{"n_experts": 32, "experts_per_token": 1, "d_expert": 576, "d_shared_expert": 0, "moe_layers": [1, 3, 5, 7], "init_std_router": 0.0323}
Below are experts of layer 3 (counted from 0) of a mixture-of-experts language model. Rows are named router (the router's row for the expert), up (a neuron's input weights, with its number), down (a neuron's output weights, with its number) and show model dimensions 256-383. Each number is 500 + 25 x the weight over its row's rms, rounded and kept within 0 to 999. Numbers have three digits each.
Before each expert's rows: a language model's description of what the expert responds to; "raises" lists some tokens whose logits its average output raises strongly, later layers aside. This comes from a sample of Wikipedia text that the model never trained on.

# expert 17
What it handles: Line-break characters, especially ending table rows, preceding section headings, or closing list items in structured articles.
raises: "\n", "|", "===", "-", "==", "===="
router:518506462485517448445516530477511518512480477474494458540495470499507493521474529520517488451469517491487474514474487489529461480483488460488466505484504516491466500530512541491530557501486460488525485485508481468500514547485549516464531477493495466509475488489500503507525492484473501481448481494526494466496517489466511487498484502507549553506488459498507521480512482484468499515470
up0:463480473504470524506514513496486527451478498542486524483508546511466476525519492491526505540490522547548481486492492494471512470472515483507510487508518490505477542500472492468490497445508574456465531504509511519489488495536479528504497512452522531492479483508503498488535498473479528502527492513527517496470502500486514489472468543490501468507521504512510523500500505454476452497488
down0:500504480502483488527479487492590489490514520469517549493534485502518517499530510503473498510498524483543479452472515499472533472485431503501487527472504529491468484465538483540515514582524496531533491452500522494477511470494525466463511414492507465478516473494497515502565485506535493564471534501520478507498515506499479515464517545464501474499496436486502519484523518486602521518510
up1:572465518511542499495503462545527515473521479490516481514522507457554517507519488504515503507493558491504472505518498475477512483526440500539511532496526461507496491495477479528469496524485543521509466502528514481494504499462513539459507533509500505469463518499459525470507470493467490500490514472500471507487460502518500487534472501494502501529501506532518500456508497521476527545525
down1:509507478493469491491472525471494514500494482491541497481478462495517529524489511481407538533489522468489515484463525533565507499517533523480530499510490506509477484479493478529512517484517524483476484439514488530504460518440463533477483524515492490526539544498486525545537484483489524502491507497498489522533512523479461506508501449513508475528496466517495509486447477514519514488461
up2:507551479439466503493471523475531497525498508525491516499505479546511480508472489503511498479484500506528528499536544497485495549498503499509475505521472491497491503530478509526506478485509489495445493494503491445524525500502510459494545479515558458516546474483513447528458489543508490503513481525499515538527495494525525535497503520528502516542517497558511489494479491506484467498516
down2:521462508508471533477475507454484487478472472533503534521506488481457504494476463501522473476534430470489514506512521504494496471517506532455497482545522509515481520483516480459467540507499484492531512511478476493449532473501477537483504542484475515511498491491485529540489482488522464505528546501483529456529494534500506542446503514467480514516458509515483478500482530538515511532527
up3:536504532510501499526495517489531489511495518533483551499514499516515508499491529545500520547573534514480486490484492513523525489529481488484492491535477490481491495524506500549495475467496517500511489531467527531507509452487523543456475517517497462517470461538491520481466513482489504442510479475461509435453517508488491451464476462484516482526525497490504500495486530549496553505506
down3:504539496476475516486464513515473511482481528516514478493498485559506449517478519539501504505470505505487481502509540492512524478516498467487459492497520483533477493456507479515496526479449505494478473503478481466537496487517475469529515523498502509529481489515523516507524450513489522518539541498481494490526497480440516490508547540454525495490508484536508479447494474484531533528501
up4:515465541513491476477485510498525495487477492466495466472538538513538516492508498485515508486505556521485500472501510489474527484544502514510526524538523550529508488508523474518518513486514505517507525533516512462541469499491510513536458482456481483520536499444520525510498472491480493492490467453491531538471491510514492438501488485519491534453524524449470516519537535500564498458518
down4:507567528521481470476501470485542480540546506522523522519497514533524484521508477481502516511534472507522530524533540478515497513468446422495497507520501483495510534501509459491520505506527503492474524479487534481497493549544491521482517513462507480496443503499491527495514498519487527499463546511500519477471498488485540482453487492499524508418535525532534503529502496523490479461462
up5:528482471525475497490546539520460494479482525491530491505500459515514477501471474463463442467487501497493502535490469531496477517501483505491535599482520469499487467512514454550492460513478462491499502525535500556506520475469517510484480501507488495517511521485453502473509499537475457517552518513497556471536523502517527480521466479527477496492462544529518506489473524516456488504472
down5:554504493481484487496487503506490515481509502546453493484539525507511503429532522523578509509524485509550554445506557488504496518468517493488518502523509517529474492530534526472525513487506518487487526490521495469536522490539527491463531443493517527460458481484529492500485517513503518464489496490495475494501484460467507512522509508500552538485534490472519476486473509479516499515527
up6:483509478489517509466538468535509506528531509453486499506573465489528523506562520506459500493503515543543537484518507492514518442494473517514520506492465515500477519505480562534527510505483505506485506488478524493516492575551509526427511467526492511525505508490468472543488526531479516496511512506473501501527510491482527495499568522532529512480495559555528470525492507482489498507463
down6:516467521495527530490479514504494551496503511533538505518464493537528486483520527492500494501469517480524516487487516526481514475490479501560497547489478497483486523455500492448514523491481485508485491500507495449491474515499475496473541487574483530497507480477550478555494458529483504540485497493491498499486472488492458531530503534541467512472464507497481489490472508533485526474478
up7:523527498526551501488490543511499549519460512521471469495530506472518459501487509530500523512497538455482500450519523523512488471504498527476500466473445465510504515523507516488544468479557503518519527473518563497513502500531561485495522460549494506522518497477529492483499489465510528494456524499499469505542492516485494487502542516497537478513508523470494532544447491488496555455487
down7:454498492481501496497473475504480506534522462525487473473468501526556494524526474467548511469495514487472530490546503488519530554504439540493520491497490506492514483531514539497505503473487524512525490444475545511515481492508529515452503450493491487509527458522485560499498486469519424495544468502492515495447520498477499485496445443476483503446524468516511487464516535487479518526435
up8:497446462503494521467514484509498494473492547470548557482485511471508459477486502504521515541464528468500538494487524486465494453493484410508500510502522509463494488487539478554488512508482474470519526512499475502468522489511536467522510513483489480486503556530516501489492502480540480489459514506486531456533486497514523479505500499521511495514493504469506482464490536453524470506528
down8:468502500499480544492486502512479532512489563462520507504504536457506535532480502512510472520522505481465520518465507529494512519502486474523523472491457481494554498492504508469462494511509508494471470465496491534540496494476491486475481534497537501491490527446512529509468509439534545484479492503469471507508484513506482478461497502508484498464515487530507482545453487469476535495489
up9:536503516470460485531551505502490514509517493520488503476483428523538520521512547464491523503461446553464481460529527455500516522517509527494470519523465524554473500474465518455510481505462500512525478547485530501555517474487504500537526494497497506508512535509487547521497489502494519480479513497486498522494529529532493470497529514533480530536493500461497527509528477529486518498500
down9:419501463510495486485511487493488493519470480529473515484530513544467530482509496527503535501512480565496518466509541512465471557503479492479472530514499509481519464524508516487529486534475516539426475509503515529502489492474486500525522487498503496473526479532512459510517487513481509481529470495490496518514480501491475480481498504479514462537534444514498485509493510471513478503546
up10:530460468535506487513530515483496532506499497510509497492527478536502488512497458472480476497519480513483501472501455504486501530514497508542476474471514486510502516520552495531505493555537500501512484505497483548528536531544515474541479552516462522520482448535451516469532492469510508521482471478447494505514544496463537480481522510466480537476491488541499502493523514485496525503449
down10:472510515474496521535501502518484489507500552488517528544502467512505489547486502496517477524478481502501487523510491568464470528502508489505505509455498492478519481505473479534511481439517519459475507473514549531499514461501490533466523514489443496533519494509506483483508488467531493440534476468501521478490468483522500505512496464478534499542449508518506502490495496526512494496462
up11:492517482504506504496551482477490482457489506471480516467466476519513524493508464468529510554457473474514522493520491528514483529530499516505544518464492539512471510536470501492515517479472541505545483487480507477446484462483469544528480501491510506469521526489480467504502485479512576497527504539516533480512511521508510483524549517490529508518504475526494476559517530479519522510518
down11:497488472512504490519457525496499534526508508445522508476492534492448502481515512529483531462517531517505498489491543519500505445486485505471484544531512478502507526503502535497509492488527457516478482527482489490571487506526496508460482468429503492461502477505539519478544511527473476523552550496481495491461505475529496486487517513509502492498523544519503527507489488527484479508499
up12:494544466493514508525498426544499504514507478497488496475524437500507542546484490530478521521504511504536563515503481517492484519491511449505505520479472541486528463469518486518486490508504476493446498501508461549524455520543498476508496526508489473519515487497502520485516524521536488552524519455554474487481504503484519521460475503567489491476508490486502520468529454528543504523527
down12:471508475486496490533488469511474455485490491532495518438481511502471453508503478471503516491518532525498510544535475475483482523478513490545476496539508468523499477522504534469530489491448521484499550512497468489476527501490478549511534504523476519474489482510499491512507465524459454508500507539467535490520479482492523474530495480449517526492528471491461467534541540461511486499515
up13:534537498500535476538531474544489497503478536519506503505500461501484516541491499508482447525459480442509521519510534519512503501523515509475510478510532481506485452442485509485493525512468517473521475515519440499482503450501499486472543516449516501544539559505477527483481524519490526478512524523494534524512539504494533503505484474480446499533541531476490524507500467516470485534476
down13:485544507471511440470478470448536481458500484443491519482486519507532498523533516533486535520557473494475524480527515496494482492476499486502439529493517520527517505502529495470521552532504475489487511474497495527503467518486485497513449471512460493459497466456521492530504489468536511505461476457478503502496514490513485525505512466491510507471496469517503501510517513509532503483503
up14:509535492506516466451519517537508475485487483531516471483478522470518493494496551497469493516508463551471470466444542488491516505495480506484528510480560476491513503468513505523528503479532446546496484509489540478477537481523516509491484480541511518523541471525486453544521529492484477482471537499480526474503466475510501474493526499532469513464474435489504474503511491518521531488501
down14:499494493532462497509499460510460533538478469493496441525493486525512480507481442480533527466492525527489507501482510462500520486483449491519484512479508520501487511493510476491511489516514481497497482496462479526479509493501527495489515532506544462500501512536489467479528490482447496540522487515491525487505488512499520516452565497504517481498520505512531530511541516483518493524530
up15:473493518496500469490525521495532545487526515549484515506485486476540483505473501499534492486503517465472520507516514481545514525471522474483519487504539554512523515505506492533468499522546502502489506482515519464430499488507505469505528462473452492470494541533513501501467499501560527500482502483495482483540486518537519505503506507479492469514538518494500512484482518521521523443472
down15:485540494518543499496513512539484521539450540543505492475471524511479515501515449496543538480453496530506499493526472491488505521477543479464533468432496456515522508580507464509491519463477479524492511522529531477473500491511489495503521486546464524501466496489483501485517499493475518491476482525440479502496455539487487526511469460465483509496523500488518479512508550538495515488513
up16:487521524478483474523473507562512505462497503505507502495496506528496506532503525505517407515492501481485469483531473506506522506503475521496507509509487504486489513454498498519516529524501478507516474499541482543497523505524451469516495504457503507460506459465480529520484481491502511455476500467532533486511509514510476536529473546525498517504490513514502465529527528495508528493540
down16:517527503481498535476520489481513505471513436492480520532512496503477536476515508505503517484419465522469558481535475499484453500523467498506511471493447480525485494482513449492481450495522541504473499520492492524473536485542543479479516474473495536495497505482503476490511510484507468482549481464502518476564515536478494507496510471495464522465479521497474467496457517507497500490522
up17:460500445508485546483517558487463504476486450487492557505505477510559476530478503523494463501514463504521548504487498474508511509494483474488477480467489513492471525542512481515539502478475487471509505480472512490500483498537471511506483490505474492485520479543532503536499504502456478505492550485510525548526511464500472518527517471541508539481483531477521497453487458489537557479487
down17:483509498493509525528494548515510466513502479582488471509489497470532465498517479526478510487477495528496485463482536556518507511572471533532494555521465511517499525480517502549495553543510472501470510525452499480525476503454473514498476497494503538510554497551440511470506458535489521534497512522448559522468514532443465486517530496470491502503484514543521468529455506529497475490464
up18:472494486486519501487490514477529553492495530509471481473554440494557536502514465490497511504511480553467540561501516483524515499472458505512541485502478522493515481524473502534474496511515483509491447498484531471505470541499469490517509512501463514495508489465448472536529516481535530476499504457527498458481507516509501520511510489533500503490503488469464497504527482503484499486517
down18:500530487529526454505517491517507505497512464546524488497452532513509497528467521490505488500526452516531499521535457457485480524533500489525481524488453498456471442433518487484505501498506576522517502512478508516493524547499527501508530514512521482487481492485518485492502464472490480561477492509507490512458490495533498545495501511454485491466535469528528486464515542477504477575509
up19:499538566507452497487490511510481482497485532495496502494457539500457498499471504513497492543512498478471527511465508471472531548540472499514519508495498505546512453529518468495487504520450488503527514522472501489485482449477472532494505457452477518478503486487526533455485494495531511492455527523480514549475511514494490467495535497470505463521488510498484485456505460478496485501505
down19:506498488494494522436468511478503521524487458512473560505496521521492517467551525509483501458494504543546463521508509504482492478475497481518535535527487505506509569517524480507504455533468517510479519509555507483526479475524521480488481510484519468511460494533466470508508483510537434515473502495471487504524517546479483484515470476475487507482504500480487537501488533501460556494481
up20:523466500465510551516526500458512506514508506495510483518500517510514507463505492502494469479494438479526498496469472508475529484485480537502491491556550484534464511523519537508470491498546475531513509517480474497471497510512464543510536498513522523530487536499494498557467526520515500523474448524472474484483493507454520478486449556487473514460543516498483487524485479489483536508548
down20:505508525462518519497483492527505519475493521478479477517489469498516451514544487488534510499521478505527496486504524511529514487487519467504482501514471498455516515491467535483476484490528491506494510506483513510532495474483527476505538467474551525492519510499497508516539491509497496452537521452473541455496536486449477497503511501519499507483477520517531517512484528504534514536445
up21:485478532552496505457507450522504495523496542552509522552523508488473521486513495475499534479526475489502483489471547520531490479495518498550542486490493518490472568521547547528514489488538519514496460518482485502501450469504513463488533475498511465473507500515574540491480504520569486470482509478479458478552493466533494539485530546473493537512542520466507542475489502487488489501497
down21:508533480513551475500501507547511516504462507537454527526490512505517500456524522491470473540512491519461485452559486525485487484509529504468487503521487474450524467535496515525504491504485487529524491468507514495459492479523468541488494472500481543483511527511462551565451510501469484481498461471516467501506519488546519476509463483495476454515494469478475429488534499422512498489499
up22:487470458532474485522516538520479505459503496514469469498498478477500497487503486459516457460485518530519515515532499479470506532515507467490555528467490494489461502527466489476513549483518506498527485477467508497476529453495481513509524511498493463470546474481474504539507466477500524472504504501495523490494452534488520476502532512559484511489505511515499517458470502502506482567485
down22:524561498471470496501471521529519486476507506527450490461515502475494479494482473562459495516494486473460485484494522502531488508499472478474503469465502464471517562467505542510521457491500496492479470498506510505494484515445524475462464484483532568510471497497536523463485506514507459500472527506493507525502521498525503511458502503468485514555503508506499474515497482522527518470512
up23:467515518405485486486516462476504487484465542457484520538520481491470535490479513523523474458444455542506505489501531473548504547493496485514506506469510510520481505499474466505524527435505486472494497533472520520478499556537518456459499487466442527501532485477452524472492474496489505482513482496484482504514499506504479517494468479547523515486524469492527467524454531491488522502523
down23:517507489502495524490475494502481482506483477470512496505449517505487487496508496481495550574464464513464519469515511476509526468460510531492480520521460485516522442461529504471493523500489492484465514501496469502483490457525453469493460519504505491500474460538471462484486545526501494508495528523477511515521553453511527526487493501495472522482478531486516477533485511500517517505524
up24:486536500510524534459461531445450491456459490485539478532556564457532532488494530493528482469515558533526493504540503461515482521496514477476514536479480504537502515511499537482536489511481521489524500465473482464499474496479473476521481480499522464529511518490518443477525482492539533492521505525475440442468511461498494551491462497489464496515507518531490488510532497496509513512494
down24:522469503524472485516475489485500499541539500511476526464530433532494499511468480493518469510486440469508509505507487515507542451494496519465463463541510509503514463507465506428487486508486427518493464490505483496508465527535536491489515502482482514522517532478522513497480452488486478520511509508522543519502493527510492505476527461486483473498465535475532504501492490511517533491545
up25:538501477467480511501498502494498492469482513497510524528460511448501497501545485460489502473541496474501509508527503500534519495487477513418521496475531476524509491513505494527445472486489487477512514563526530475512494522476492492515461506478482497474522513493508470486495461490510485494506509502505507485534517461543519502496482534456515501577490556509521504530477494520511510486475
down25:528518468504505519498550502493499488504560475522474499444466461467487504509469542519481506511513512511485474451499477542476519495454502486511498526488495509481510510576469478492515499519460453454526450482462501490515507500571489503501523526462525469503475506487487513462483485466500441551496481489472503486483462515487502482503541496501527523471498549484511523483491475500513510517553
up26:471511492529486510514472482485508494542470474491525541527523503493480487523448524483480528531513533454481510529509520462506533489501511513536570554512531491476506485483485470514557468518482518486499503530507438535565502518489535509526442519524486506430486508489517500483509523423459469515527488542512491518486485471479543461525516523478510513510490511504492434485501473511452497510477
down26:483502491550481553492523527444514487497541509484467473488485513519467516514511488527499539501485503567555542487496502550492498498454500513534500483508509526466499561495493486500491489468536455525526505454484494481521454516554489542468497466479515490485505461515522472494481509508454491515526477552505491523500527481505501442532481450519494535499515513483525429456458538518488472496482
up27:511448493485516501504509515499470545504493505526488526525468491501530493491514490489484500469498494504495497446521497482523486520481519472462513479490482481494467507495476518478426522554533492491501482484493500487494470510473498500502502499487516487485469517450514458515479530491498552495492477561484504462512532472495510505466474504477506548505458494523463482498520524508500517518479
down27:453524498531506524483486501484537476482486462505473488482506502485530524491461516500497495501491506474507512502533514494503497493515499500483506517486497450469503510498519492503529479445461574499525516523509535492452520488543511464517522509516453495491464535525466507474491506492507464480475496467514488522487513510521537468474510445488532463501486470511517544483502470509482485543484
up28:530456485500503502445461536495554453522486481502524496524482545468519528504527496502477511531507503515521487443497520494478511521491536528478528509507554514469478451493503530488507485546497507464542514505464518480498579473517489528516494511494530474518535491511500491511530478519496525538528496523543524499473508540477546517512516503475536525495547496466456466511537466510499496468520
down28:461507494491527475496485501524501531513515478535507473512540507521481510450471513511465500496533481507501459513480476534484531556477461485517451521456533504462501549497485552544543496475500507489528487472483489489502516499493470477514508511512506476470497536502504515482484564512475491527499512446485474498490500548529474511477465484494509484510526499483459488501504501495551492493513
up29:507531496559480457490468506541535513488511536513454478512502528472514499475496447461488512524463462516490495491498516537512490530454512497539519495542477493516438487512479529481479497496487528526509501483498484458523494499555503466524476531477522499514456523515465492563515529506488480511455492505486504516488510512502485498499471491455463497496538533469472473488525524493469491553513
down29:467478509447545465538530455510467478513511509522524520517484493537491508521531500534466527478497505531494534513494508473495490527489492503531549489459494492477546487487486501516485482486446509423447501506503509515474506517454500502478488501541496502491585492489501493504518501505523491504483475554481491514506520498530491525503482435466495484498536428516480490436484506476440502513500
up30:480553500511504546494504528518481508533488478516515503500495454497510492527493520470544529499534531466496526496492472497495516449530515485495493502475526553508542488512531463470499424466487532507478508524530495486539527476480514425507465455506466508492475470501515509488515520482462486519537481477509519501513509459499518527487523508513518505584505492473507507527495574479515506482496
down30:515483493495501465498457499503554556480542500457477495505506486468525509483488502458485512515509523508499532486487460443488485506481472517475484508502523457501489509537492539467536479553579481497490481508520467483543489486509517488480507477487530485504513474479504481497515482485506458548458482502538516466535474484522498518516482521507479531487468522500492536498471507536461459483511
up31:515479506480475454537521473523538512498475532503518454513473517495508474482485500486518500489527527500525496501532510517464467532525544466477483461489446535527523543490505512454525502499517464481477520494471484527468472459501479525527539432509501517530495452464557535526469513478511510455488459481474509492449489542484495477465478485471482534538495501508466492500534547496509486576489
down31:486517461493511494477472520509450490464512425521524551483483487495513554519515473515520502504455524479465499482482533513505477478475462521519522469527523491494491506502496440548499488513497557485525527474490508511502496518487509520479479477525483512504488546493522502494530476505504481563451511442500500476527526501531499455534519489494490473482486486498510531503520471507531504424514
up32:467499519515533478520500497484522521542486507542533489508538485506481492503483469487535508541534479482536469517534524519490491489498496523514519451534476521495507530463497517526500446477493454515504542455492480481501484500494511502488488526485491479490499514502415489567513464476515490493492483509494510484500531489483515503473507515513518525484501504501472504478529506498473507472491
down32:490449495442517491524492504477476479472499506480496480477529494469497483485500506529512441504498478488511476541470463480479475468525535477522506504491509476500499496497537474474499502495455512445511499562537534519493517497493465539489491480541495512528489508490485513498474505516486493510449473518522516506497505453543536534521519500489486485506512470480497489489498474489512493516521
up33:497495479526493484501547504531502528521492494524509534499429448547526495506504499499508513462515490460517517444491557474482534515505481489483489533489505506536495480509515518506471519488513475501538492505470486524473494500472509525502485535489480516515492500480485482496497486514517534510492503517505553466520516501490489484485541537504501484531491520567520473540482477507479544476465
down33:502482535501481575515483533490502479486491499499509469536527532484509481519480474507491542533480481510494520532511466505501498504511536510459481510511490506486518497512469484486547501474472510520515480510505492528551546505516485556540471449532466455500487518498493499523484493474492511565491513530460459482436505479509488507483483469473477516465485468473508503419540478446507502541510
up34:466484517469502502450482499508514525490530534515535550479537492480467500483469489520535508494542461491479515487479498525519556528504452492483483535486461511487506488535560526499512534513509507494525501507498523495512500507470524517507510507524539489487492470562478521518500541441498488507461514474509480472533493474504486532498461451485513513498529530517536476472510547503504480501478
down34:537503505505512536493504510495503524521507476503496546526489499503511473440500455528480484484482503466503505503460486528507489467496508495465489477479481478505464503496487460478467494501504505501515484502498518504506485449472524466501517518475498513531492455483491504454485499571482491536480484525522501506457484517508480484527575489511480504516506555521521526478497433528512494527516
up35:500476485483540532462515497477503520467542515508488476532504509504507500492509468485434471441503537558550471448476462520518497549491549485496481501484468469508511456503512515487505526525487479531475470509520537533480502511506497530503529473523456532497489486508495515544526467516453521515500480500478531505503474502470496523509509499532507491457516480492517480501454511525535495473434
down35:470500495507473503536532511482544478494524492462532523506495497499448490513486465535504513475519495517517488471518527474475475537445462514483483484522517521487470481491500493546479508498479469492514540520478502484479451481541539500486481484493468448468506512489530509477483477468473476511528533553520524492512474501478478501547472499454499471473489485498513500523466514484494459494502
up36:498511466464513530498493521505527515520519471505479538477524449489478482472511465445555465498479558482479478554515522503505535501524537528533506516464534539493500519511497501524507524523485501498551489484497548482545476553526513546495496477496436484558524479482505506494511526447494528466480498499489516520525495524483501467500497490454483481486481490457526449487487457509518555481508
down36:506481534494498477480522475552496478502483529491520501517477478533501494524502521473474526524449448527459579483523494523508518512518482489487533519493481485549493496476492494530467495486497487512504510503490531545477476495493445501538528500502551461462489503548494524463505499491493519501502493525500500533450497475495500533485518477523470518497536511501508528496527486489489453496521
up37:470500527482502473459499487459504472498455520491518505450497495493523493490501482512479505555483477483470474457497480488513484508507480500529481522512535525478501487500519473487498507463550485470481491504503524519523536511533533454541508514502568482489535563515473503475521531474487486513513493488505532539495543517488520531492537505479537517506485506533506523519482471470434516482530
down37:500503449499491531511551538524484494458535462543508506525487464446484495486490478495488513503486493501507488500471507487477490515464508526500448531517524487520548548546497487574558482530477489471487520507503492488483472508533471528516516500503477515506479525538516523529508478535531500569506514555495508489510523469516458507509463522530459492535491479502504469531490522482497484544467
up38:482505517457530522484517525511477464519498493516520497524535508483484476532530498471480527541540500574486457493529482481547528475519532472494483508488520523512536469491540547503468505519507508485494503521483509456481539503513453528484489495511516494514485539496474445518493502497525493499505512527480523492483479463553484490486488505505534497512515502511522498488447493483484468521427
down38:565486507500538525469506483546449483520502487494527506528497490471517546442515504483533517477532483468513512511513484524502528491503478524446483523447525532487513494500528468507553475498462498510501486521491498484536480522465457490523575483496459491532506517558470498527507496448509526536532458500514527510492489491436500502480500510494460504519488515460485503523486499546508522526517
up39:482486514514545488531473445499479497476478473501492534520505509473533517495455515447535519543504479512505490468481493497499499494466492542516462479500461474486534443532491510545496492496496517505515473473527508504503486490492492449528463491503488523474524496511487531461519484523493539457535517497487528527538498462486508479490536504512535487526499515479491496536497530513551479482516
down39:525469443496503512515474537548563539497493529530514530558529502535508461505468469515519479500523458501493510530524452504505520485472499486492512508510508465497494489495495462478503508482524471495481513499501531528521468504513519480507516435514483502490499526469489455504542464461499506536543508502460528482468501466521464534526516474497499479514510481479484506480468493529523485540482
up40:500516467505505510502546483493569481499509527490476490460498493507487512554489542491528513539486471461519481526492529518539531537452514505504477492511473502505502494521499501496495547501488542494480512503472483547481493470505500453531461508558539476509505482526527531473510499490534532521536534503487479500525524501480530469549483515505488471513511521530495510511513530485451506439479
down40:538468482507531485513484510479456512499515527481491505509537520498474528498453514530489513519488455535452489488488525465470473474466497512523528502568524508488487467521478500504468480495500473511527489462501539441527556499526491492535485479478450520476479484500522491535485424511449505517488508544516441501446489506497476489518549510467499482505521491504493500476561488417534493526479
up41:502503500485497459502524479474509484505468512487478538477516495502474480506458515516484497486481484476504543458455480517444534508486474516545528556541456495529480534490481504482497497488544482509515485529535544493505469467535512472510505510467515502449527529514513492463500480507481521501464504477470508508513522474508501521473526482513528497480453505504460482487542468491492528498472
down41:508492510494522485513503491517471523467486504531495509495478490503490493482541512492536451441504483528448486533497483521556498515455527469519506479466507492475498479500515477542491424498446492461469518444546513480511495506479509531525482540500485479538467528509540505513535523479477485541503535538510474483520502538485480499483461521505478464493446469495516487490491514520482487502492
up42:486460484511510494522510512492519510548520534477468477481494510463527480482500496487501507545509459504576482482455484512538509477503489446524506463531516478499473465469485516482533474518523515486514475538484501481444507497506475538447504504484524499493479510496527503509543508533469548510525475533533504470517504499521460491516511526527481496494513538432516528479520505473516516477489
down42:502471479533495478487491506485451456500497484483485563517511534483453520441511465514543524472474540506507465487501488513519495497520524535508497463454504501500477462453488471473523542513532538470517492514518493466516540496518463492494540556503512524495531493479525453506486529536476511470472512526496505491511516488556512493477472534513485517503536519473528467519487522488474480502500
up43:477535476521481509497543522483513492514496434502458493520513502487498514482463460517534553504519469492489520506539512530514443482521502502531494467498488521510511545486454517480517513508535498474538506483495495509490515477516508502478532485527491480468509500476501526496522516473500490539488512494485531507484501503554496451493547505479534509510502488483478486503491524506476491487500
down43:527478502520544497467520499516489499476526538533535505496499526504481505507477525483477519487509536483490483519492540499546486469484486505478513454517476496513471490469510493558529488453532511499495500508477503513538500486518464477512504542494498498474489496547519532494496490508526516451488493548488462497504518535489528537524453498514517524453528502493557497564485503530513495507472
up44:522487489521533498519513444510470529429520512497520491477497494460501513524486496474505505538518465517469525507501485508493511456535487489477519477460454510517492524530520507538513474495494471470498519482536513547512546516482486532497520483509503477518462507483473543476542496488546499541504469546478516528443483498493520476540485489540543503516521501508487521486490482497492536468500
down44:524490494493499540527487548478505481546544512486509471475504510518470485493465478525469510474486506537507484491508492485514532480488511512532509475514489506518495531482478478473487512465529465515512489523461532470501487484526475444483493508490505519528535502448508507464482506505493498527508490463494527455456476499507506473444522507477487507436512489504513474439469470494488476544497
up45:501521524480485497520515535497528534550516499494513511452469503506518453522498487517495561574497473543522492489459535515475533545484516465536523499503493547550530491529485504506528501535525524513509495483521488500535469478486522522498511506488500536526533491502511511512492487502459531455495514490489522503454510488498471509479547488581485507565472495481467489480507499472499499510474
down45:474534530450523497467522445510509489466471491510455497505481492517501524514535478508473515485508548496458493493490506493493488514502535515437483550526510501478492519498526483513539543520476519511502475534539548535491509482476507480456503494556472509511536505501464485489461517450487472559476526479509497501541495486543488480494456523478496480447489526509505476498550494487493506498492
up46:524466498506490467506465525502516510527492482517524498519524489494470504459477517500486495524509523535464532499482476461509530518484410522489508524481489535551498516571488503473521538578479475518515513506470502474510520472537530479499543503498490506532490537505516494509470482541462514484501518500494573526513499474504493456490534470514484544525513499516475528516444512510485518534475
down46:485471529498499505487540494542477477529522462475458520524465512524506549476537495495518465485512515465491477526524521506531443512545525486510487497511490540490502521476541506527504492470483512523427496506513484468556494485458481538493433500500521521530528503499499488503508516521494516531542500486499504543495496493485516434488532537484480493490532483495475509507504486479522490464513
up47:458489480495514513513487484474471498519534487491533529470484502485463509473507453501496476484478497474493478483483463514511523524503495517491506470489464555536480516487521511552482523473504503462498493512544493526492510547497492453497498526493505506510574475539513537486504469517541557511525503474493525518464506530479539510521507537505475490504505475518524522520516486474480461480490
down47:542496504480499520492493471548527474444464507468467495523467475510469512480502521469503510519525502514470462519506519518506461498533498537499463522501525506528496492508471521462514501502506486511493517458504494482490502478512465463484511485487515506500513525478428504502518535460514474483547471475472539450510528492492505513497518524448480500511512551508470475502568457467502540501475
up48:480456504514474496480496519490545510482479524495475484531466516551472535483489498539506485508518528517488545514534512487590516476478456485507480476504510501500508500495546474532529523485500525464492530501499480453535490513477502498502519524488462517523454464499526488520504517519471482480443464535509479455471511554476508515517506484491488465525463510469502483470519486519499458496546
down48:474494476500522522519505489518479494506467500515481481488482493487490499536505481500505475562470519501550462489479528518483500509483542514499534507529511488508467449483473523510485511506490511471521502522506490483507502510528488537535466520560518511471513514451519541499517549528492492462561517502527482480486501450529462503498484498514526484503457503475512487520519481497494508479539
up49:519472458499497457479516518504503477507540514492528498494495480529449475507474444518522554479549517512523471465542513523478528529527531500546490527479503520519494497466464480482471502503493503487506524469540558476496506506508521477506541490503491496443516488530493478495476489487531500520496476509491487477514510528455503454518462497533476485511443470484500493538525491504461510466508
down49:528528516535516482551488504505457506478524482462502570464501483462516473499496457536519458553485483494539465501464547517477495512511474505475438525479536468444516489505491479501543495510522467482505498493531479503537508513497487479499510484470476497537498464537499528487505497524490544472516482503498515474529459489512517477488507490468522474508489523504506523483542540510504523512533
up50:517489491487487524511507492520469474489522523517488516458540511509498470480495511510528527479551554488534510494460514568527499515539503468530520498483468561473495491479487472491511528469488488523520469511508583545521463546488517530465527481476491527481521500491515472464467505491530513536512507505477494488491520462499513511484489498492477478487507518476547509510517499471505499478487
down50:496543464562539494519506503521526543490478507492461515523494507481487476518438510450489512468517494483508488511542491522505501518497495478482539482528505498522498493515529484477448446526506523466529523488529552507444534490476518513541500554475495447501454520473481501518457482476489493501520528507539505521447474501496506499502490496487470504443484461514503451535506528533487514519497
up51:526511526481463515507514490478541501508469508473521482500503492529478499466524483502531488477501505451487494530514512465513529513533501568419536505466488536503511473499527501476536517522533512472506523500517488460484503491463529542504492523495505552495536515475507483522502494485531508552554502511504458506505440471519480470466514515488509513510518483506447479481539490559500488470481
down51:501491526522484494504531511500483495520503529503517521498496533474510502544493508496495506530519470532526500488502500474514483490478452457560496456495514475502493523457522518470495503521486512530435480505518502505505520495533453510516498541494517444508498518481518454483500460499519538455482503479519524508497518523483512537530489481500496540528537496506524450472501467455481485500524
up52:509497516539499457492497527517483488473512491524543522453476494522504506532500511517514472458536529524482498510487498520484516497515447464503499539509481549525485496529496513508494539460519462477553528488515518492523498479490509487486502469490514485509518525521516483504488539525488520532516499515484503463482486517493536514519536474530506544491497505474510497456487507508507526519533
down52:479489505525478492531467535512495483502496532507492486485488476541510516468512473510512493548446485507504477485484490539499481489500524537458469501475527486498485521457522468493491532513491494457518527494474541512486531475513515503535495536468527472481490526496498543517505503492516474497489517499471536439483503509503482520482552538510480506486559524510492504503526474498517547494501
up53:507511511473448473528528530486507546536495471463476529538472517498452461463516490483511484461457504528539521543497482527504488497474440506505515486514539526468484528520501471508512473488486516500486517486473461509500517492458487457523493527500516500491478502510544546474492515488513483506476497491509500492502487489489496500485506488484509538494501541513524524512492481440487525503478
down53:451486493481529503504471515494520441482500494526470513521471516503487504513523459504477488516461483540505536485493543529485501472517445503549483502503482486464508521508501502523476510507543475526474536483548527546499513471520519465482491452479492465467507524556488468478479425536556508503495519486470535471478527533468467466509528454486517487505505489491534494509475521468520493550481